{"d_expert": 160, "moe_layers": [0, 1, 2, 3, 4, 5, 6, 7, 8, 9, 10, 11, 12, 13], "router_score": "softmax", "init_std_router": 0.021, "beta1": 0.95, "batch_tokens": 65536, "seq_len": 512, "dataset": "wikipedia_en"}
Below are experts of layer 5 (counted from 0) of a mixture-of-experts language model. Rows are named up (a neuron's input weights, with its number), down (a neuron's output weights, with its number) and show model dimensions 0-159. Each number is 128 + 24 x the weight over its row's rms, rounded and kept within 0 to 255.
Before each expert's rows: a language model's description of what the expert responds to. This comes from a sample of Wikipedia text that the model never trained on.

# expert 20
Interior word pieces of names and words, such as ft in Theft, iet in Pietermaritzburg, ick, ent; also byte-order marks in coordinates.
up1 [108 134 124 136 128  95 141 125 117 128 145 128 130 114  71 117 148  88 139  91 143  65 123 117 125 127 179 114 135 153 163 124 128  87 136 116 155 154 115 119 128 122  66 101 119 118 126 126 141 149 128 129 119 125 101 145 116 157 127 120 102 161 109 143 138 115 146 163  56 144 157 163 141 137 125  97 175 158 102 133 140 133  63 135 128 129 166 113 127 108 134 159 128 150 118 145 132 127  93 175 107 107 119 106 146  94 105 150 139 136 129 124 128 122 191 134 113 145 128 148 138 148 132 137 112 126 118 118 115 110 135 135 155  87 126  89 137 123 104 122 187 163 125 134  89  84 119  84 132 107 114 169 154 143 163 161 125 140 134  71]
down1 [108 129 178 118 135  96  96  90  58 139 130 103 138 157 124 167 143 119 126 135  96 131 155  91 129 117 166 103 108 125 123 128 109 120 159 134 111 146  97 139 162 111 128  47  73 128 133 112 108 147 123 141 104 116 127 119 148 124 131 115 167 128 155 162 116 177 134  87 107 125 151 174 135 109 115  74 152 144 146 189 121  91 145 117 197 151  98 125 140 158 159 115 149 140 124 129 146 114 113 123 124 143 125 140 128 152 156 108 131 133 119 142 110 144 124 127 127 158 165 127 105 118 127  97 111 124 121 123 110 121 140 137 167 119 153 117 128  96 124 133 109 162 108 102 124  91  99 143 130 128 122 191 156 141 165 129 107 157 122 117]
up2 [ 56 119 127 138 120 118 122  98 137 164 153 101 142 134 113 160 125  86 132 101 151 136 124 145 119 139 121 137 134 123 106 127 182 142 123  83 178 138 131 145 136 138 119 115 136  90 140 128 163 152 125 107  74 129 137 135 116 131 147 161 101 149 126 150 150  73 132  97 155 135  71  77 112 128 134 120 160 161 160 111 134 102 158  95 126 103 138 107 177 135 107  90 124 137 119 125 139 128 151 127 130 124 140 130 185 135 133  50 138 120 108  92 162  94 131 118  82 111 136 118 159  95 152 135 123 129 138 134 122 154 198 115 106 141 131 144 127 141 114 118 130 147  98 130 135 138 125 118 163 116 137  87 125 150 175 141 111 113 117 111]
down2 [128 108 132 117  94 123 107 160 136 150 114 170 139 137 112 125 138 131 126  95 132 114 163 134 145 127  71  97 106 106  91 153 123 134 154 135 116 111 116 172 159 104 133 129 109 125 151  81 105 143 128  99 112 115 126 131 133 105 137 133 138 156 139 101 120 117 154 138 132 135 177 134 191 125 131  89 130 123 143  93 110 164 155 123  98 129 117  70 130 125 132 102 129 121 116 115 112 128  99 158 133 140 156 172 130 141 188 114 116 156 146 179 145  66 101 122 174  92 106 113 126 128 143  87 136 150 134  91 128 121 156 166 148 163 129 155 128 118 133 101 154 109 149 149 133 136 114 145  45 109 137 131 131 125 141  69 137 108 112 133]
up3 [130  98 135 101 141 128 130 131 101 106 146 135 113 136 107 112 183 107 150 119  75 122 147 159 187 113 126 133 142 123 138 151  94 116 131 156 118  93  85 124 131 130 209 123 119  68 160 173 122 139 109 107 132 109  87 122 178 119 131 138 126 186 105 137 128 110 130 128 120  99 157 145 131 131 133 137 135  96 159 141  98 124 160 108 111  97  86 144 142 144 125 134 117 143 138 156 125 174 110 133 129 128 142  93 126 152 153 117 133 152 112 131 107 145 105 115  98 187 127 122 123 120 113 125 152 132  91 144 149 137 130  94  99 128  92 133 122 121  52 122 106 120 110  88 132 136 155 139  99 114 117  77 156 103 105 127 128 146 161 134]
down3 [154 149 132 154 109 123 109 160 119 136 169 107 147 119 137  91 107 110  65 130 121 112 125 130 149 104 128 133 157 140  79 133 136 132 188 147 129 140 128  97 101  95 152 132 146  75 138 149 133 111 148 124 139  95 129 103 111 141 124 130 126 132 143  91 162 127  70 120 124 122 148 135 124 113 139 135 129  84 166 136  97 128 126 160 123 169 138 115 133 126 128 120 100 125 143 128  76 165 147 136 131 140 113  57 147 136 139 108  92 111 128 135 108 149 119 101 127 118 158 126 141 131  86 180 172 130 157 130 109 165 115 134 120 178 125 189 113 172  96 125 122 133  80 127 119 132 167 159  73 135 116 143 117 106 102 132 111 149 141 109]
up4 [ 88 150 170  91 159 146 143 113 118 115 142 127 127 149 123  93 125 128 140 133 111  95 136 109  93 117 146 140 124 191 137 142 117 128  90 118 131 156 143 108 142 153 142  88 103 134 130 128 126 127  92 120 136 117 131  91 143  90 119 142 121 148 132 144  91  85 126 123 121 131 139  91 134 117 148 141 128  71 136 148 141 119 118 120  70 134  77 128 120 113 197 125 158  76 158 129 162  79 135 128 141 132 128 169 109 105 107 147 124 126 136 167 124 124  97 129 126 131 126 121 174 162 104 169 161  84 154 150 130 110  97 120 123 132 131  83 144 119 149 126 133 171 127 135 193  79 124 128 128 156 112 124 129 146 162  82 129 111 141 104]
down4 [123 124 123 111 133 134 135 155 166 139 157 147 128 194 131 160 126 181 154 130 108 110 135 128 117 132 125 112 110 141  95 129 133 130  64 165 110 173 170 142 127 167 126 131 163 132  84 121  97 141 114 101  91 138 124 101 130 118 114 130 144 130 133 188  91 123 170 150 123 104 148 112 129 112 149 148 146 154 142 142 119 119  81 139 129 107 114 129 134  93 119  68 108  98 104 146 137  95 128 116 134  96  87 172 120 124 105 163 129 104 128 135 114 168  80 103 142 126 128 124 120 128 125 125 145 110 121 114 114  87 142 149 138 106 165  90 124  52 122 144 129 153 134 113 102 106 120 161 134 171 169 140 134 127 145 112 153 166 126 128]
up5 [133  91 126 142 112 139 110 133 147 161 151 116 175 149 122 122  66 119 104  94  65 135  94 117 127 108  45 146 131 102 124 111 130 164 138  97 113 132 138 143 166 129 104 151 142 128 112  97 113 122 138 138 131 134 114 156 163 146 164 110  62 109 121 152 124 114 121 141 136 115 126  79 135 109 110 194 120 126 119 139 140 124 107 129 138 114 145 165 107 129 155 116 153 127 127 155 176 135 156 165 155 130 162 141 111 139 126  69 136 128 143 128 127 130 127 121 129 122  91 146 149 104 112 160 138 143 131 165 104 129 151 140 146 146 130  90  86 129 127 136 157 153 111 155 131 134 136 111 153 109 128  60 129 102 120 116 129 113 187 115]
down5 [138 157 115 202 106 136 178 109 115 131 115 231 135 128 125 135 160 161 126 140 134 118 136  91 144 123 128 139 128 137 122 111 121 148  98 113 118 143  98 128 101 127  85 136 132 140  86  92 118 149 165 113 131 170  88 131 168 136 128 121 140 127 146 159 132 136 127 105 147 160 136 117 173 136  93 115 126 133 149 120 102 141  85 127 110 106 106 116 123 164 144 124 117  89 109 149 143 144 121 155 182 133 127 127 102 133 136 132 120 113 142 118 135 125 113 135 128 145 123  95 103 128 156 127 159  92 183 124 142 108 127 101 119 129 174 160  93  74 149 134 128 140 109 121 129 117  93 116  86 104 142  66 138 132 163 139 139 150 143  96]
up6 [127 106 162 131 163 109 130 114 134 165 114 137 137 129 136 131 136 126 133 193 138 155 138 159 174 115 124 152 145  75 115 114 127 154 129  94 118 147 126 109 126 123 133 138 121 126 151 146 146 116 124 167 128 149 147 109  84 151 118 139 119 123  92 126 162 115 156 109 124 108 136 149 128 140 125 132  93  91 139 127 136 133  82 103 141 107 120 176 143 122 179 120  70 139 130 100 132 102 141  49 175 181 160 180 152 131 128 127 136 118 107 116 142  78 137 107 132 126 140 122 155 139 117 128 142 153 100 163 126 135 131 129 136 104 128 104 139 113 106 125  82 153  80  93  92 164 176 123 121 121 131 129 139  63 104 108 107 129 132 151]
down6 [ 93 119 129 122  93 126 189 176 114 156 104 123 156 149 123 131 107 129 147 151 136 183 176 137 120 106 128  76 130 121 138 130 104 124 148  94 132 164 129 130 125  39 135  90 129 123 127 155 103 129 140 117 166 122  97 126 122 122 112 136 165 166  96 131 122 121 107 138 128 137 147 136 108 131 124 150 116 143 178 122 144 152 120 101 138 125 136 168 146 129 106 167 118 153 122 102 115 123 130  92 108 111 129 128 141 121 158 135 128 122 152 127 127  98 125 144 100 137  44  63 149 124  99 162 131 108  95  77 152 118 135 159 130 141 117 138 144 127 110 165  90 141  96 158 164 129 125 124 115 101 125 139 134 126  96 105 128 152 136 164]
up7 [127 123 170 138 147 127 102 148 129 174  97 126 103 201 132 131 127 143 132 117 104 124 119  96 131 159 131 149 103 116 121 118 171 114 166 102 127 129 115 138 179 138 123 132 175  98 135  97 143 158 126 142 134 134 130 120  70 159 119 108 115 101  91 124 104  83 133 108 129 118 157 137 142  94 135 117 152 136 113 124 123 139 113 105 103 176  98 128 103 126  88 175 152 119 117 133 130 145 148  90 138 212 140 137 114 121 131 123  79 123 135 156 178 154  80 147 121 139 124 109 121 132 147 127 109 122 107 149 136 112 125 110 130 121  87 148 132 137 103 128 103 129 130 122 126 112 118 145 131 139 121 114 128 139 168  68  76 196 125 136]
down7 [124  94 146 103 134 163 162 134 120 141  92 134 127 128 164  97  96  96 129 170 128 121 130 119 144  72 177 136 168 124 115 165 115  83 124 127 144 106 126  76 128  82 152 163 150 127 108 100 123 166 134 117 127 136 167 127 193 127 105 115 114  94 141 141 126 137 133 124 156 162 129 113 145  97  85 110 103 126  88 135 110 127 134 171 106 137 120 141 128 170 135 149 129 105 138 134  83 128 104 147 111 151 104  93 134 134 137 116 110 126 112 146 157 104 150 112 122 158 125 175 122 178 162 116 121 110 188 124 126 169 124 141 133 144 151 126 126 129 109 157 147 128 119 134  80  59 137  99 127 107 149 132 143 101 105 119 114 117 132  98]
up8 [155 137 121 135 108 134 156  78 156  84 133 108 158 125 108 106 128 111 130 126 148 157  88 141  98 114 120 113 117 118 128 167 140 109 144 116 162 139  77 163 148 106 168 128 135 147 115 138 144 124 116 144 125 110 113 180 159 141 102 151 114 142 147 128 107 127 132 109 136 143 141 114 136 102 127 138 128 109 137 121 135 156 105  66  48 119 133 173 112  89 136 110 119 134 132 139 146 155 154 125 151 188 122  94 105 131 131 132 110 153 125 126  97 133 128 137 153 182 111 126 137 123 126 108 190 131  96 107  98 147  95 153 127 168 159 119 135  92 152 145 130 125 100 127 127 174 146  97 153 172 120 171 164 150  92 110 131 108  94 127]
down8 [142 145 121 139 125 135 125 145 114 138 140 118 135 101 143 127 104 136 127 127 133 145 128 127 135 114 146 175 125  41  51 109 136 135 151 128 172 144 129 106 133 108 146 116 122 106 146 110 127 131 151 152 127  63 134 134 117 121 112 132 170 124 137 113  97  91 130 144  96  99 125  83 116 108 123 128 106 105 173 117 108 129 129 103  99 123 122 132 115  91  93 116 100 140 153  75 134 183 124 126 131 153 124 145 107  97 112 154 139 144 158 130 121 151 153 120 121 106 156 133 140 127 184 144 154 123 118 166 128 123 127 139 131  87 145 119  42 132 154 146 121 152 143 155 138 131  86 130 160 133 133 159 122 122 127 204 117 153 120 154]
up9 [131 198 149 103 115 102 129 134 116 134 130 106 136  72 143 111 161 119 104 128 148 118 105 103 140 157 128 140 186 163 177 128 141 132 145  78  79 150 122 149 141 125 127 133 152 123 110 119 126  91 114 118 172 154 135 143 203  97 180 126 122 146 100 121 135  59 169  92  95 129 128 123 169 184 132 134 138 128 125 131 105 126 151 159 134 163 128 147 121  80 132 158 100 136 144 154 136 105 133 102  97 143 130 127 129 137 122 113 126 165 137 125 129 113 155 133 112 125 126 148 142 134  61 128 109 132 123 163 121 115 125 152 121 134 142 115  97 129 102 113 126 131 128 132 154 131 161  91 123 143 104 158 141 160 126 148 110 161  99 124]
down9 [136 134 108  92 141  51 145 114 145 113 147 137 116 151 118 144 104 150 113  79 204 120 149 124 112 122 179 127 165 166 126 122 165  97 117 118 117 116 122 139 137 114 134 122 189 117 135 140 128 126 168 178 129 113 129 123 132 125 103 134 108 135 128 130 120 175 143 100  55 142 153 117 144 127 127 171 142  92 124 110 115 120 114 115 156 129 101  86 149 137 129 130  65 180 171 124 133 136 114 164 134 168 139 113 137 125 138 106 107 138 145 120 123 129 151 146 115 138 129 144 137 158 129 118 122 147 136  94 108 119 163 113 135  92 138 137 143 128 143  54 123 149 134 128 119  91 132 107 133 154 122 140 102 102 116 156 133  95  96 113]
up10 [105 160 128 128 132 130 138 132 127 176 147  79 103 162 118 155  76 142 186 129 126 134  95 106 126 102  51 147 121  61 126 131 148 127 126 127 117 122 144 106 128 127 113 128  94  93 116 140 117 146 109 125 117 152 149 124  82 150 169 127 144 124 115 119 105 112 156  77 140 173 171 148 137 126 165 119 114 138 130 103 150 157 116 126  98 145 108 119 114 130 165 135 131 138 127 114 145 152 119  60 146 131 114 118 165 139 166 126 106 138 127 170 123 118 102 145 136 142 125 101 158 131 163 137 164 124 149 130 141 119 138 107 105 107 101  87 135 122 149 130 128 137 126 127 127 152 144  68 180 143 160 130 164 119 127 150 155  89  95 152]
down10 [114 134 115 120 130 137 133 126 139 151 128 114 126 176 149 147 109 126 134 129 139 135  83  83 120  86  62  70 154 138 128 182 133 130 128 141 135 137 147 147 133 130 136 151 102 161 130 157 141 125 149 130 143 174 128  94 127 115  97  99  62  92 125 165 141 155 145 149 127 151 111 104 117 174 115  68 112 174 118 146 117 104 140 115 125 123 126 136 160 143 134  97 134 134  87 152 148 163 142 116 103 150 117 151 136  78 110 109 132  94 128 145 126 118 101 165 130 112  93  93 150 110 124 133 124 144 162  88  86 118 166 154 140 123  69 104  85 132 136 128 142  94 117 149 115 146 157 106 120 148 130 123 104 130 125  85 145 134 151 142]